python train.py --n_layer=10 --d_model=128 --n_experts=256 --experts_per_token=8 --d_expert=32 --d_shared_expert=0 --activation="geglu" --moe_layers=[1, 2, 3, 4, 5, 6, 7, 8, 9] --router_score="sigmoid" --normalize_top_k=true --routed_scale=2.83 --balance_loss=0.000602 --balance_bias=true --init_std_router=0.0116 --lr_router=0.00156 --vocab_size=14253 --norm="rmsnorm" --norm_eps=1e-06 --tie_embeddings=true --optimizer="adamw" --lr=0.00295 --beta1=0.9 --beta2=0.95 --grad_clip=1.0 --batch_tokens=[65536, 131072] --seq_len=256 --train_tokens=544500000 --steps=5950 --dataset="wikipedia_en"
Below are experts of layer 4 (counted from 0) of a mixture-of-experts language model. Rows are named router (the router's row for the expert), gate (a neuron's input weights, with its number), up (a neuron's input weights, with its number) and show model dimensions 0-127. Each number is 500 + 50 x the weight over its row's rms, rounded and kept within 0 to 999. Numbers have three digits each.
Before each expert's rows: a language model's description of what the expert responds to. This comes from a sample of Wikipedia text that the model never trained on.

# expert 48
Ending pieces of Asian, Arabic, Slavic and other names, such as -i, -ov, -ya, -oud, -ani, in credits and lists.
router:517600581459459482545561407509509541492557479500522473485458436561478584525523487525493466419537449565570500482521590509409435543560588488433443561472549541452552438495501574492457513473476511460571491466494466552502444445463575523514499564406609488532563497490627461551564463531540556500550570460539514522501475532464489492486483540529544446441512440578541512360543449433608498511435
gate0:499371524470527493531432429573513623562520469452501448548532470557560490512395479460492469481564466458486466451525479542486447513604427410562547519492542507454434474503543510486465471524480497453495503459568474592541426535553543527475494541457403466553579521505489545515605424413526533589524467536453529556481507423536489418458496462536373367427511450467553532475494467457486519472504
up0:504678477541536531503586530441500436451475561555493570481482524438420515492559542492503483505451558548515485549492495420552548505395499537470486473529454570577642502519498482436570517456530523534496458568396453419482580466466459505498516470592531485526426470504471483492448553559464467424502510418522514408488490576526531572531462521446599596566407561510456475458483511493525459517520

# expert 41
Final word pieces and digits before punctuation, such as pover-ty, Tall-ant, Le-ot-ta, and numbers in coordinates, percentages and measurements.
router:506495560375507459503590544495485553447497501560495478484468502526460538497537446531430436453540499581481488519570510471548489561648489537488450569501560550586507443475485497587538610548556440589514437556463517431516474554497503477471517483479546481478621463453600517470570481525511523528495498500539526448504547534520429549533523441466481427412501553588530526442638427485589469468568
gate0:517498506561458505479492429509527477498476466448523462447614502443512561566547499459519446482516377601531500562527425540572445474569450578487499549461462574537503435393481540501465645485504524461550519457514572554551529489544455516468643449363497405526527536524583503521591523529500555439550463481530488441570457493467479555518517427528536448531465459533516468521536417522494550553501
up0:480460555500462505537523462535517502512507569443532433458575519515550509570529525401437463546522433570458477540480421445570452484556432586515560543491493572611509432483501479445507638527511511448544552463497499519565596483550516477440579440463430504524568572525569516514597563438464632406507458482455549415572448519513524536535455464523490415458460468513508455520525435504453554547511

# expert 30
Bare numeric pieces inside decimals, coordinates, ages, percentages and years, such as 61 in 48.84861°N or 3 in 4.3%.
router:490495581404426487541486485559497482539474488561382457398489529460450602511530490503435458425490496520499572512561609517485479582582486619402476592533560535526487440462543581518531534495529489560538499540486528501566516544542543514593479536459545470566612408471505579511625481512556550544536532485487519530506499520499478521498531446518556554412510566621514511452555502491530477476520
gate1:530419603519497456555412498627475491464457472526524503453485408421448450508515507533462425514496480518371540467448554494587442545490502505454353444522495480545421554528544546380508521506505516446560501450498499566482514474542516507559412484530540498570555586480518512518538416501570493516537629514464535546447403568412484511440522442533515536530520492504423526492533485563556508543470
up1:508449489545480438590427473507547420463469388439569457469620357434478330569491509505437559467482487479377537492417548552535461532488478472418562506464537538579471525490485561417577518473498493489460512477534547560453534448429544543594409503474519469537490498512516547516497440537567461457475555512486465467493426508426513488451567441558491509507482473527472439507520527497537541548497

# expert 21
Final pieces of abstract or field nouns, e.g. -ation, -ity, -ism, and words like development, music, television, control, after the or of.
router:542598492530496563512484501531509539505539555488403493420486469542452535507483488519420454467543463534509608498547594505503450464567522512501441543484459565543547435463568598556495524477465560509485481504512512521511437489516589496561571598424602411557547418538634430414574496522576576509523574498490440522554477479558440527462494510494488476366463522583552517437492461525552479510454
gate0:491482484480504527514466526513492522442547562488535424493513465516507532553552434459427417456524505443449576507477540461528387530522518486522497559419542520428454473439571458547583568444476556489475528625493420507516384513562482516542561488405593521495502487577508537464566549639569571481425433510435533559393551382492488481575545530449483507507483514492547486461550530459482517532421
up0:522513568488511460496558500530489440460492434463539584513471587501436526463521601487612552528456515571560475441528498467478585500480490509428560400538396445538560514518444473448462411555498423560512542427518585474539599492446539466429449501596418527512468492404534495561457515387406467523472547454526526549590482493462525525420485443538527453507430464513455465490520476489501481428577

# expert 1
Prepositions like of, in, for and at right after a noun or title, as in Museum of, Master of, completed in.
router:512595537493474534447619540525551460505500512536451513408493515460407577572486455489510486520495525535515581447525568433432489500554483605507389576460512592597578405541458501507525650475514558546533531439457528490439444531498517533571531534519572473489569504473577472534569430561525571519518519441470477581568480450506507473497494542523476475432537540574521517379548535492506482474509
gate0:558486452478476479416476547512594517540493469525386498471608436536558549355542444470608560565453524521557433476511504560460473530500471523448451531538447469567468467505474471537476461576513526524571575528428612511480495495536506494552474485539569552401534529488492410508468456468448503450595577487447487530560473488588447523464487517507447467455493645504437495443492512538536570431458
up0:499512575486513508490542536517336550572515551514465530533501428476504522619496464537412535566529489484471499564451431607418499424475498361536450530495518503497508480483510509466437507560451541550456462466407527487457498430539543507563457539507491499524531573587500558442583523405626525502476429489491532591454538450539463412514463535509482449492579492537523513483494461598495580565494

# expert 36
Final pieces of personal and place names, often foreign, such as -ov, -ini, -ez, -ić, -mann, in tables and lists.
router:484523556444492460546574447506519529507576452465461506446428441534469562579571419571492450393553507540541517457466560488433452522574561475414459512463514581499524467517507619476488551505439529471579491439515446579534419451486588513522525570421548492529536455528634441545498444508545530529592551424502478493461493525472461484447471547524494476427469468593525551358479451486544514522492
gate0:465526467505562535552559492437545480470503569478538534475471566472516550489549417448509392575560477501469511564443508529441483476542513506528547435594507464500455506475522426531485492465468514521529432560517485487486578492403625456506500548507622431434476335461531458440527541458479616442554518469464469502452449552460519577457543408508446595470509488564530550452553539467400467539478
up0:537507518503387460553498505589457512528476500540477519539504477510514466514415559554514476426473456438522577478577477433538572581473460490515435589542540374544529518493521488523508586448511476490461569516497513526550479474530399483471510405416414580613569578467438558559527483454487454529433500498510466511597526372495528484563495523442576508489513530481454462550406477538581583512553

# expert 25
Abstract or common nouns, often -tion or -ment words, that come before of or in, like development, population, album, trial.
router:460592474518490471481511505519501495490549481518348471428484501504474474496494448548444481453532485516532553482609603512427486539554528564554442561466530565588534447462541571574512572424550575515458522467470463591529496486570531536524550570461590431497542394477619454461558498520528560522521571455487507522589497512498478486481565455498500472369575491559488545396465504440561538502486
gate0:477484506573527560545500490557530521434466477536484473452549512470453487577532450439499456480437461420487501469456514503519522459473561684459514436507505523417506439571482464545485508479531485516423510465518509532498461544509499592659577471365387480519474445525451506487481587602599449561501449500534494516520573525447452509530576523463476506526555397475471391547490481474468560484494
up0:453534534499534414552533485407472437586498433562495599491607465559617454500507478527457495529477547517480452591489419553474465546480495408506468462461421576532511491479480543489530488568435479426516482511526521530530544445439499469505378518560483514520571591605475534602524476508506560389539452458491426455556563527468459522440526609507510475536490502539520555395470524523526455482424

# expert 47
Wiki heading markers (==, ===), paragraph breaks, table pipes, and first words of headings like See also or Climate data.
router:494662501407508457504613519470498463497516449494429483414404457510428590540567485483579460410519516496513578473471558422476504463605457639484471515486495573606549448419575500542460561458513565505566515511512431497521489533579560483483489520485525451522514459498587507411553475538505516512490513479547463574491492464442554471528459526449511489464483575528534541403557481447492442534490
gate2:500512518447476545434479485529520552553578587516527449580546476476527533552486437541492467496470518533553432586574595481489478585501498519441488497492415529525461529593470446419645552619507511469517448455561490490396483510497463598492592523459530494526505463486392430513502514611484530562541576446487509513573409515593422494493558491439533539514540465491529547488587451449490458523464
up2:512444506584560541527458486483532413517396488528573536483523567520438568492586571488562537554442481532497572471488494532524509506553482443568450484460513445441545520383464563596466502466505440538466558508492588494577462544493512476558440507562528487429456505521558567543550483408437494430505446571490557465485573590466451543512465532570453460442397500454564497446410528609568517507558

# expert 2
Empty space tokens in table cells, byte pieces of Chinese, Thai, Devanagari characters, symbols like ₹, and word-final digits or letters (1988, Baby).
router:462536538438451473479516505487511523437574511633438441409456495511438554498569456497548495445574485551553489502539559532521450551600508559477472533478576527476526430431570558542544621585469516583510522539444501433543498446471589507480496537448507487448566406484519503507588528503448506601533542489536481462558481551497501526498485518521407484355466493548453438420528466478623510474513
gate0:435485515381505523469474531550534517463532534490489548480440526559428490569555588474494572504451526491463540544459462484476516547475504507321530473469514515517491497483549522502456462451418546521400400484538514505478580489476522492476438491536512457474540383586529436449467504474603541463426595485579439551554484435425472472452497508507455453493475427465604483458373537515587511473427
up0:493521435425466472521533553523463511517505425486530589484458520516486473528488509574582515490411548439522543490468454466500442554485460485426506484564450502525510434481475552559427381478469487547561564444496477614503453474509473417432514517596483443512536451563545433574491610513499523497496465492486409529540511431438491459421504565533545365479504406516564550509317499466525503507474

# expert 5
Prepositions such as by, with, on, about, under, between following participles or nouns, introducing a noun phrase: taken over by, documentary on.
router:506581573505438489424583499573488503445499495589446519400476510463481606562578446472487473466456546548529554487518525437503473509565579576425470563478533560510563489459559531545559583475502559499523482477502509489473474511619519486593490549486524511462569443485554423523626493545499570527484579467465543583543528476469476532540500464444464466454498486607451513340534510469534523422535
gate0:490531507485399507511483526440446475474423554553516540441457500520511452459480531520562677372547463487446509460454436570498587457484576459488464443458585573512505593490432574460433538518484497420558523462515489523540488501497443558570484480496504508521549505502447502468405466575522467450444538463513472493431496518372449547524413593417434499469507501583503458391510497514513453468490
up0:517477507450576524591554542458559413506495489484523500480511398539461456505502528458462457485511460532432450613411481557529557469551502537478485559581474490605490507494618595441585556499475483514517458454504555545482491480534492527498496478421494471444493531478493576552591476539489483523352451443496500501577502580485504535480557574639527554468528431495560462478608545536492607525467

# expert 0
Final pieces of surnames, place names and institution words, such as -ton, -ford, -shire, and also School, College, Party.
router:563583553410500543501621501480492541519554482502437477484406501531420518528584481529490496423494489535519526481518525476447491513542498514501496563511531527600547487468561608485468565499443509529568496501494417579565538515535546471476543502443582444537559415503638462502491492539499527524544572463479463529556447568473451493456488562454447461360444446537540567360466438511609507507512
gate3:517510429455445453526440551499534429588527467539516537464470486488446452509435517526472560508543529477504482467530481505443585523529423511405508525434438522620396465470482524485529525520518486498481478549522534533586492537527506569491503524426508492576468564446472547498424563472451578636477573457387484576431579580466484607513470521539455584464442449563559474425498542467587417534538
up3:467544512527495592505600412493434517425451500517483510521480507467550562473491466405561387488524507518526537556422512543550439472500619509594493488532532577428613529516530473462395479506401520496586529467405508526494487523437511456507479502537428454443506453580539516471574440537556473392456465424511501427508461439497540451497567483460565452541565482492444503512518516473446601472585

# expert 23
First part of years (201, 199, 192) and month names in dates, plus the piece eph inside words like elephant, Mephisto.
router:513594488510516491448573616468503485521541470617447553424442555512453620623451456492460520456569503512556508490476550472465450530608469511446484615399513535473474461461518510529523518482465520500478469531455435501550527504554524538620531522463566472582541494506582494486594497550512464515506599416450512561499493474518505460520576504470602435395551534570497513476599487512522472484505
gate0:552529402504460519589538582531500563499436503444483540436521518487507464574529444497509551462486554391543486587521526544464518483548472577466505531533432500481609418526493503565514506521466502509601561509466449487526488514483447530416531492614456428489469466429476474439479536556477476523545492498501465577566504485492517496624410453471496542481430517438587451493559488411675440430496
up0:421424602555501383427556440421505472595508538506532446623523470507538482451520478466499461556543501570418538449548541468422468538496523484536450482483461489500409526469568557510497467504485609450440475521487535489493584498498563433488435536481517584460483541573498441553500533461526522479483538446515500590378563432567424544460500567559458569523558450567430481454572475534441503482523

# expert 29
Past-tense verbs and nouns starting fixed phrases, such as took, gave birth, set, lost, home town, show promise, Home.
router:489591519495504465589485515516504439540530514551455492473550555560459556532517504433502484455453486448564598468549512453527499527597508584492442486541551518575473412500475524505490613528415547547499540485531448493484424504611598557590533496475598433475555465526528454497528483567485553429560475509493431523467449472460420442455526468450463550396467485574492502355581436533543431489472
gate2:394507466519521512531446518538510445477529472474361524433463531497484459578410526442413440497435583474589519412529510506419524523541471439488484506471565497474472493478469536466468498478480469502515494510457502561447525645530420564548631404503578444510476484561470504446471484560440441538529487474507502576488477490467553474547642444496450509456593554573522507434546450513450504475419
up2:520501498451441444512513420506582467469449422412447550462549492462546513585452527445484474511530544479541485463559555511512452595543449513398457470440556555524434456465498457470496560451539531571572450561560548569526557599582405530632531440569538491460460447550436501475559487566498558492478531529498438593537521486501589539447566491551572538470445547520500487456516401435458534516533

# expert 42
Short syllables of common English words before a suffix, such as hang in cliffhanger, ear in fears, wind in winds.
router:534566511524513535493551562545507411567488503549517527465586512516483535626552467461411471482541528527556541564514579518514528512683486587505482561504631551640490420466462437482473540520458535533551456520519542449535490565611535507525529521509549508521514430472511490458567476517480605444555519472480488507504511548548542490522530472419511545387506469564587471463478531548511443438500
gate2:544519393506462524506553549580564418530512530611498465521564510563436519572456534437533443525448459484540469455468509541425486442537454477559540529576595411494453538466455474450433537521465440494556542497510571633444488598464496523417407523461489486566465470493470497509613557568487486464405513519503393475437521476598499507434571465534571506538484463459561480457482546493456472461495
up2:484465600488520541420493465518539386494536472514494475519509503502559451536507526431454534483527514543512535464494509518372409490473474517544399502496387489498455549498539485518515423585503405506496509439463586464449553569559439474475498558471489480404617409435517453609567516542574489521498490514501493382430428432466435469398520520534550449519530431451546529459475600489523487527487

# expert 63
Participle and gerund endings and -ing/-ed verbs, e.g. lobby-ing, spl-itting, making, disbanded, graduating, recorded.
router:527628493530436507508533516490496477455502556515475543515536461595391506562536509511496467441478357531543508443454536433502483513563512498419430525422518531550602464560498552588468581456539556534501473459485440514474471504542603559521537483455549484548523448460582412512546503576539521526523562516483433544519529540528436474560552542419480541375434506542556480352467486470531477508534
gate3:545407464433540546449552541545441480462490564545514455523476536560511538524453479404433419517518443421514492568591457443534571504519460539439587483465538553432489421468482480509574472514534432486394560523612475416576519567518512566511557457578432496476436503459460545495477527561486520494457507557607488515485403465483526558489499506473599517444539525486499467447518582630434463521479
up3:427547496493501496599489595455582419532497485562497521516539510532528518610451484552440533574549490515504504581438466484546490486520488421527551497519548440520385547477449499433467524546526549555490503549470558439543365521560450464449488542536507562484586609559369472411459486431513523506567552460466476492503530504519543529605478449477464533565538550497534481540544377459566511442491